From a checkpoint of a small mixture-of-experts model trained on Wikipedia: 32 experts in each of 8 layers, 340M tokens.
Below are experts of layer 4 (counted from 0) of a mixture-of-experts language model. Rows are named router (the router's row for the expert), gate (a neuron's input weights, with its number), up (a neuron's input weights, with its number) and show model dimensions 0-255. Each number is 500 + 25 x the weight over its row's rms, rounded and kept within 0 to 999. Numbers have three digits each.
After each expert's rows: a language model's description of what the expert responds to. This comes from a sample of Wikipedia text that the model never trained on.

# expert 3
router:531480534468523493500467480512527504484494522495509492503518503479516498485542468487478527550503492474487479480514523503527492524495509515466466493508562515512491477503471475519465436489465445500547512460522511512522512458482508524504501523507468457559493521468544517517479468468465483499498474488521471494492501545476478518488472547490520485496497526505541539502520466526526510479471502502524484463499518504510481487485482490481530499471533512502478494485524503508478534509504505487512503478510516511522505544517527538513508516466515540484472525524467473496455485522490497491475524495483513538467475474446523509471519515497472480512484514579490517502507582538538518533484512527526542536504492481449480507495526553508479458503456506462491452498501463471475515496492466
gate0:514475475440531487478527554527506479504524499501474472501522513498456491497519498483542440431509507479535554530509482516487496506480528504465523447521501481542465480501535486505503503477473490495515485502493473498501512541463463530468500487461496493523464492463437495539478511500504510512494524493464500520509492533492472507499498500478492504466501503500500460506524501473539469460495478540503478474494485549503531479492522520489523521526521530510485526465520515481535475493516545508522503475499517490475456508503504497460513495479471502534498469488510474554503511484514512468512512470469556534502506449488482505512545544459473495516484492528496520515480510508531536506485539537501500484541453509516439533510520558536489510473490515495525507474514485509518478494545444
up0:494500520522466486530463459529491519450514540535520504521480478491489508520491504470526497517503495503506515489552479464517473537488450509508534525463480544459512512499494496478476447527521487503463521507489533518522477512499513451498515524503474515472532488484542572488515516510489479499485498499543512471467509507507546484528532499542483506503474521472485540480459515459448496507503509460500491489506498457504521492553515490449488479526537519515501468520489534491499500512488475513499476459506508469507502465474513464554516477499518507483477551550509520459480498505514497498467518517500486487484494576501532511480477454516511514452518513509499481491528522443496497454500448493526511545463536523509500507478485467480478486471516520505520479489496520460500536520506542
Short capitalized word-starts. Short word-initial pieces like be, Go, Mo, no, A inside names and words, often in music or film articles.

# expert 9
router:512480549478540494526479478514521517498448531466521522519524514458494483472523456453464517524513525480504531449522506517490502518507518546526500534530521497517496483491473485487454481522451507527526533460532503534553521485456501497490507535491479452508460520481506523464493501498457500517523526487507479514501508544461464519504479540463502481500484518470513521545529511484505536466488524474540482484509539526491482467534463492500520469475501487476487488488565525515519554504525471467550521465490554491516514524501522528521467519478526520510477517509474487495495507518495481495501493486474539510464476471476514533459529505485483477519469513541523513480488540520538507530497509530517512528470490456492458531499518530544517478483485475488486493489498481473474513516507481
gate0:475465465485508511548479502505485527508544469492508530521517489518488492452486450464471487484525482469484536458532519476455534480538514486491440498527495514513505519537494557485481474487518491545476521453522483527503501521506496476495511517496532493542510519532487503461500511500499517527512482509476459507492497483504521507474491499507499480497476494484492505487494522472495521498507509492518473491499480488491530509529499472522474500470500457504465510528459484511506489495511520475494461485488500515492485544492537438494503537517502465544536534506526485492487516548521481526459477536479473495539507509477472503539485567522501497567541466572508475507488469503602522488494479529532519500448495509508493499517517519483496475452528481512494486492518479539481490486480459
up0:499514481477476461511507471472512525471528462509504485509534509495467484498507521492525496525479475490588451480444513516532544537438524479522530504484453537502515516507534445465538534512463463503491512489480501461533496430516548504526522492537525473458475482477510492514517493505498503531526492485532494496485518514484519481509495486494491478510485472500544441474481503518567475502477472443468513516493479494506559524524540442513495538476494531515537514505506518524475504543542489491465497481471522509497500513535474522474482504478504490503495508496477531479513488486486521478460512455515514493492501509493483491485509478466507479501498496493484517499505518472467519521485514504482538495495490535501521506474493490522492520530516482564522474538477540506552493493498519
Word-final suffixes. Final pieces of words ending in a space, such as ation, ist, ence, ing, completing verbs and nouns like repatriation, specialists.

# expert 18
router:520529532459532513521458488552514491486485497458509517503541500469525483490500486467472536528497489451490477459515499516522498522503514522501480512528511490499465483501480486471478445518458489489529515454507509500523533485457512508469505514486498498536497553466540504488481505514506502498507465474510488486500517514468470514498513532469530475555479516483511516502497500481517511491459505471510468502495535508494515487547511469471505511476520518509497465484525541548498514505507494465511488479518539512528522512507524517535497522484538527461468489540476483462487543511454486494514509437490531520486504482501471519439525522474466470495479485547560503473491560527529522530500529550515559509495498474490467511472483512534495464506460473456483493484465482508479536529487459
gate0:494502509482479516494453552479498518500482514504533501476567487516544517522523509464511526536475487480526502500518504518511534492515512482455483514474496528530517492493504509520513475529538490518497476539461498483542488480543517439461507490524489523521471510521475467515485456502520506507522531528514481519500483464480435463509486507522477536500498493519519507486541498539508485512474497507522494477529514496489533555511489511463521505511508498536540523521514470483545517487516469475497474492572463481559515521464515534475548458464482486490469500505486508487499489539472511487491534502479546479510516469550509507492522491550470501545522504489499536540507512523485515515484465466537476468452497522532490514478495494471480496452502514544509468498504479496546490477458470
up0:479461483530493539488513502511527515451511509531470500531525514463486459533514504536531497446521499520481489497517505418520481423501470484508493504487506511499519524486498497510503491494513478478516466517527503508506471509501545488477473484509478462537499472535523488454532496501528505521476495463528492500497494523493509496463516480515498548520519502495485537487510477481542536483503533435462505493497517528494550452546544486440484499492524557521556492478488476513511501513496518513467470496536489479528515477539536516492542493487537504463487494523506498470496528509482494528543473484515491480495543527496498532488553525488491494468502518498486534519499535507518521474493481507543531499476509492507531536512539493471512487492513530494514510509532471486465562451459506
Mid-word letter chunks. Middle word pieces after an opening consonant, such as air in Staircase, itt in spitting, uck, ock, ough.

# expert 7
router:520478523493533538530488474515541528499487526478524519527490512484563507493540483494471545526495500446480506478537472520503453503477493550494500541499484504498480523502479493480487467548518483489539507478481496534487511472459506480491511514436472503510528533496521497497524453468475500548524501493511479502484514501465477509505468516487499481519486512484520535544530498526505544465550515490512473459548511485556470492516468505496540462482493502479486471492509503508490520504527463480500487461540542536524507536534537515495498492470502536495492542521471468512501515525506484447503510488470493523485467478491491546473508516491491486512462458523523517490510503533515507530471497513531502474488506478475495523479504573550529482536456469480472490482495465485474533507546483
gate4:501505496514496485545474541528486497505499490506520500493471515524496516547463480520485525490562533482477476447456485463533516512542520466462513449488501484491507489493437476503519479498521464461485488492500491488490526512421485525508530483460487497470515497503478498499457501516491512509514524516524501521500506496490476496511536511523470503495476544500504472519483517493513500522513513505504478515505496487541485450481504468496491562450488500452499508534501514536527509462489524498515525499529542470470487486558506534512442450491490505477460488502538507484488455508553484474531545512452517481479468462494529483482526457509486532509484495526487502484525487510482492469473465477487482527491515518531440546543525471505493470533499507528516506540486488511474543499521518
up4:529484529515505486512507519485501516482482528491502497490442551499467528509492469461477493520527519519458484519489520518503466490501481491523480512468560523531466503484531495480526519501482502490449533510494461485496478450477508508475532536503462521460482528487508472505505495516497506509502536476514557517490537466435528504515508506498490546481523483552490536474525506509483488559534525450490473522487518473489508486534508482529540553470469482490486487480507508520499507487495485525494527477547514509499508516461525499534481483521509510477494542513481490459474521485553474475531499468480517472494497462496512481453507488550510546482494519495483497492465504539512509497496474500472474512515505489479556501483498526492509497509483529512521557540509533566508547550536541
To and modal verbs. The infinitive or directional "to" after verbs like taken, seek, appears, used, plus for, of, and modals would, will, could.

# expert 28
router:493475515449513490502500472533518516526483505471497530521530507482502459484499451489485525556497482437497508459513502539515488496494528520467526521545527497499510476526483501500452456492489465524505505490510548521535511498438504513494515521480493445513517554469479515503481502477486541540540535473496488536515489541480491516481500534478502484493466527480502525546538474514521539429488503490526451465531546519512478495551500498481524493506541508503497490467535540505490513513521485470520503469521497503519532528496538545506500549506511521473486513499498488503489527511479460490487509505485518528434480489495547525468514512539504479507504510537514521477506536537491507524468529557507526504476484481478446496506526510488498508485478507453478494524513500476473497501533477
gate0:465481498491508485506477532456553529486518530464485508497509513503485502555477453422510518526442505521457508489486512444504488488459507508456492516472500503541507503502512487501520524492503513508462478507541532518500518516519521533524491522471516471499529513492489502494528519505514527491537495490520529515494493506485492465506489520517525509444499489515475492532514527469551505527530550504516537492496485533463470488488504497491532509483511549508502514516512516470503511537485552516520483492509485506487522545535463530499496465466511530541497506478453522529482514498505484478507547558487500490449504485462483490492475493506488457474591512548547492488503532506482501471507458513504475514513479484465496524519491535524514498475500506490483489500540493487459486421498478
up0:480459514490547471457503535476511506505496520492505486468522498489476472531485448452508538521457508492459508500518544470451548483494517534484487498477537506539487515515543494528504542472508537459496472489522517497550527529532538512510478472501506485509484458499467525499521546508511507504494506506505499485492495517494463464520498488506467466518461501503477471545530542473488506521496497516513519464519511541474470506498508530463500507480503494497488518495536514464507506520500510494517482493475501492468534542487450528494458486483484477517504451479482541521472507497499448504457472525502506516452526526477487489482500490539486475500527498532519460504505504499479498484445500493542493504511522486467481522581506490500503489430528552477512509494505447504477549479529470
Inner word fragments. Word-middle subword pieces of rare scientific, Latin and technical words, such as neur-op-athy, Pro-pri-etary, Hymenoc-all-is.

# expert 13
router:555488534501533529538487487525548532488488523490550525516536514484499480494550483493472535531507498496472500475535494530510439531498499542489530537511514501502443520507478515498497481542498528512528543482488505522521548485504507462479501488485484502517496533475538490496512467488459515537528499489484488492472518507453505524512511524509483477527473499490540546550536471507550498481529525483542465479527540511533489502505522467492511488474512528484474495482531512513481517534506475482497513452550522515542500547521517510525516496472507512465483523496495500480525494526483462465481531505468497484470483467481468520487506522487493469543470465520516528483486498521524483516440539510497516507478486466492473528532553508559520475527474469502485516502478485450503517480535503
gate4:519500525496521542549500543495501520469500498495461530502509477531469525459485503482498454499528501480482493503514509456495515440503514557522499508505452469459490474488495491508504432525517544482525494521478477535502514481489513467474499453475490488487478495446487463481490488500529498494511469502526481531503542525512493501514505470431485464502521479430514491551490518481488497498506517476485545513458463463528511488482450518457517514461484510511501494516496477511480548527495494538491502496533475508509501494489495501495515487516531485559499480517495499569475529497461523531474498488511520495505484485514441466496476515520498452483513487484486507465505523453520464505520519519525482522496505503515515491476502489492463508531517443536516511504521451484457463461490469
up4:530472526510509502497513529480543529491503450489519518472505471533469549533492505508490519491515473501489488485464506450508527489521524479547473520536482483501469547478463540522558529560494515496535489509490489530494500499466498476489566508518504564498459464513485537488491495471486493500513470541484475509537481466479473539506515512485504474516485539480558483493503481506474534504483490496504556502514524519490561487484537484513532522485472537495531510483518538489530490464516482519491447494487495474517495550506458515494486508483500499522504494514516502552473469498476556516484525463540508517547488493512468520515510493512470477493517541502450516488491503510487504540519500505508497461496474516529538472497482532487502450529489522464537483464514508454485484482492512
Place and time prepositions. Prepositions beginning a place or date phrase, mainly "in" and "at", as in a district in Qatar, in 1984, during, near.

# expert 10
router:534508534501516500531490486534544510504441548472508514500512516465519485503526467481460565520512515494474501476538506539505470530496526561476471527525500514529478534534463489497502458535507489494533522461535501531528507475467487471454538527438477494510476507478514520504496480504450483538540482491485484506471523534468486493550503523506508479505480537497534530557513462498529533485473507472519462484545514494536471505525483484481525497480508493465486497491546507490493507526520484501518518448506529500518511552506529542502504500472534541486460520493467479470516494512500480450482527499482517508495468480463479522460522511482491485504487510506529512488481494506516506540485502505498521504478506488497467536468547542519508483511471463486477462519470455472479509514510483
gate4:452463463480523548504510491476483495492524462479474484481479539472533467478441481508499460478486483477538521518484483496457504494547504491511517490495500541499462491520488470515501474530506457520550484514473452498511463494467520506522445516447550494501498479486502483484486490530466488519484531508458505495521509543522508522490498480487523468511529540501450521519503459504457503513523545499456472464501489475542477496471506521501505546515511450485472498452434454468510513500509480488514482495545470529491524522512507502519501527537496552470489523505524446482477512471490494461518489517483516508482506495502538508518484519516489498468470505505497477497528465481497517472515498461520519527503467538541458514478479482527503519460522505474498512527459489518475478504513467
up4:491477514490478513499507483492512472521475534518521515515528520579493550520501480515514511511487480517516527503524481539535494504490485495502513522500530464458548534456550521494526527511491529477494522451504524490516527511518497512485544500534511479503502489500471562524529486486520521507521480486505471486476479467463492499510478526500495527487496464479544526510504515515559519517488490497543492510511549457477503522534477473516530489507489484516518498542527534489501508476489530530485465451455496500498469502474527464476530497488490476498517489509474537540495443521510530538488484455484441454548515501490515488503543500464500529536536502528513507548509490518513531493476527530481508482515507448483515503529500504501472474526438465491505478453513531489465544480472494
Verb-linked prepositions. Particles and prepositions tied to a preceding verb, as in finds out, written by, known for, plus featuring, including, about.

# expert 5
router:499487512513526501513484491577518537495474494484533536499515495506560481470523461504478504578498537477506495460534476549514471521486494526503491500523513480523488509492472461470496449523487473523509546512503516515511519491469521506484510530515467453525502540478529505488501454484497492523523511464530465492519480555484503484506506549483534484513482527509509502520518503487497507487495540478535482512533499484505494472524484496476515502522593507471491486492507534481456525507545476457506498501505523536527509504516507511558485527484544511431486545505476501481476521513448478507486515466482515503492466481480532512483545530519484467521490490523512515479496525506514488483486478552518524464471502486487488539472526522513487499515460492476455517505496526482479523482498449
gate0:481439475480507507493513489539492478512468497493500489498545484480544477484491496544528517503505502476473484522520511491480469519506506464508505512496501510517506506478533478478528451461521466492505466451486451503501501507515520461516472513540497491470500521544475565476492481486579444483486556497499499516484473485507487525487470534532512511464444504517502499509553482492512472504508476480499473479493506469508525463512538502488507501524474498506430516479497503491477473541511509483475492463548508496521487471498502529519484521514478463479485520552504481512526467509493510492478502443504476517538523560551496479499510503502510522511482515519534463485503479469510463515490489453517536491437546494525518491516510514553533467526516484479538474481487478521517460508487499
up0:506456506484492474478499484495467514501502504486498502460514468487528493480495495523525490524461505498497523519521525467486484530506444472515514441510514500495500509483490483481520486462498491463465512468475437495468503469525508466473481484515506528473493492546473525483531532486492491463541561445488475508479486521432492510523480480529491481464494519519518512540487500544506463468499482497525478506553457528463535506499536515537509473537471484486468519493549513512491481562502521485522501463495487516532505503507510531547468512540451497468533521507456507457501479493511546499470481495529499494544492523535512493529505538537489502519501494504561475511472513475516502480525481466546500501455496505474500475491534481535506528506492497526517463465479480498513476471535508
Mid-name subword pieces. Inner or final fragments of foreign or unusual proper names split into pieces, like Abh-ish-ek, Bak-ers-field, Barns-ley, Niam-ey.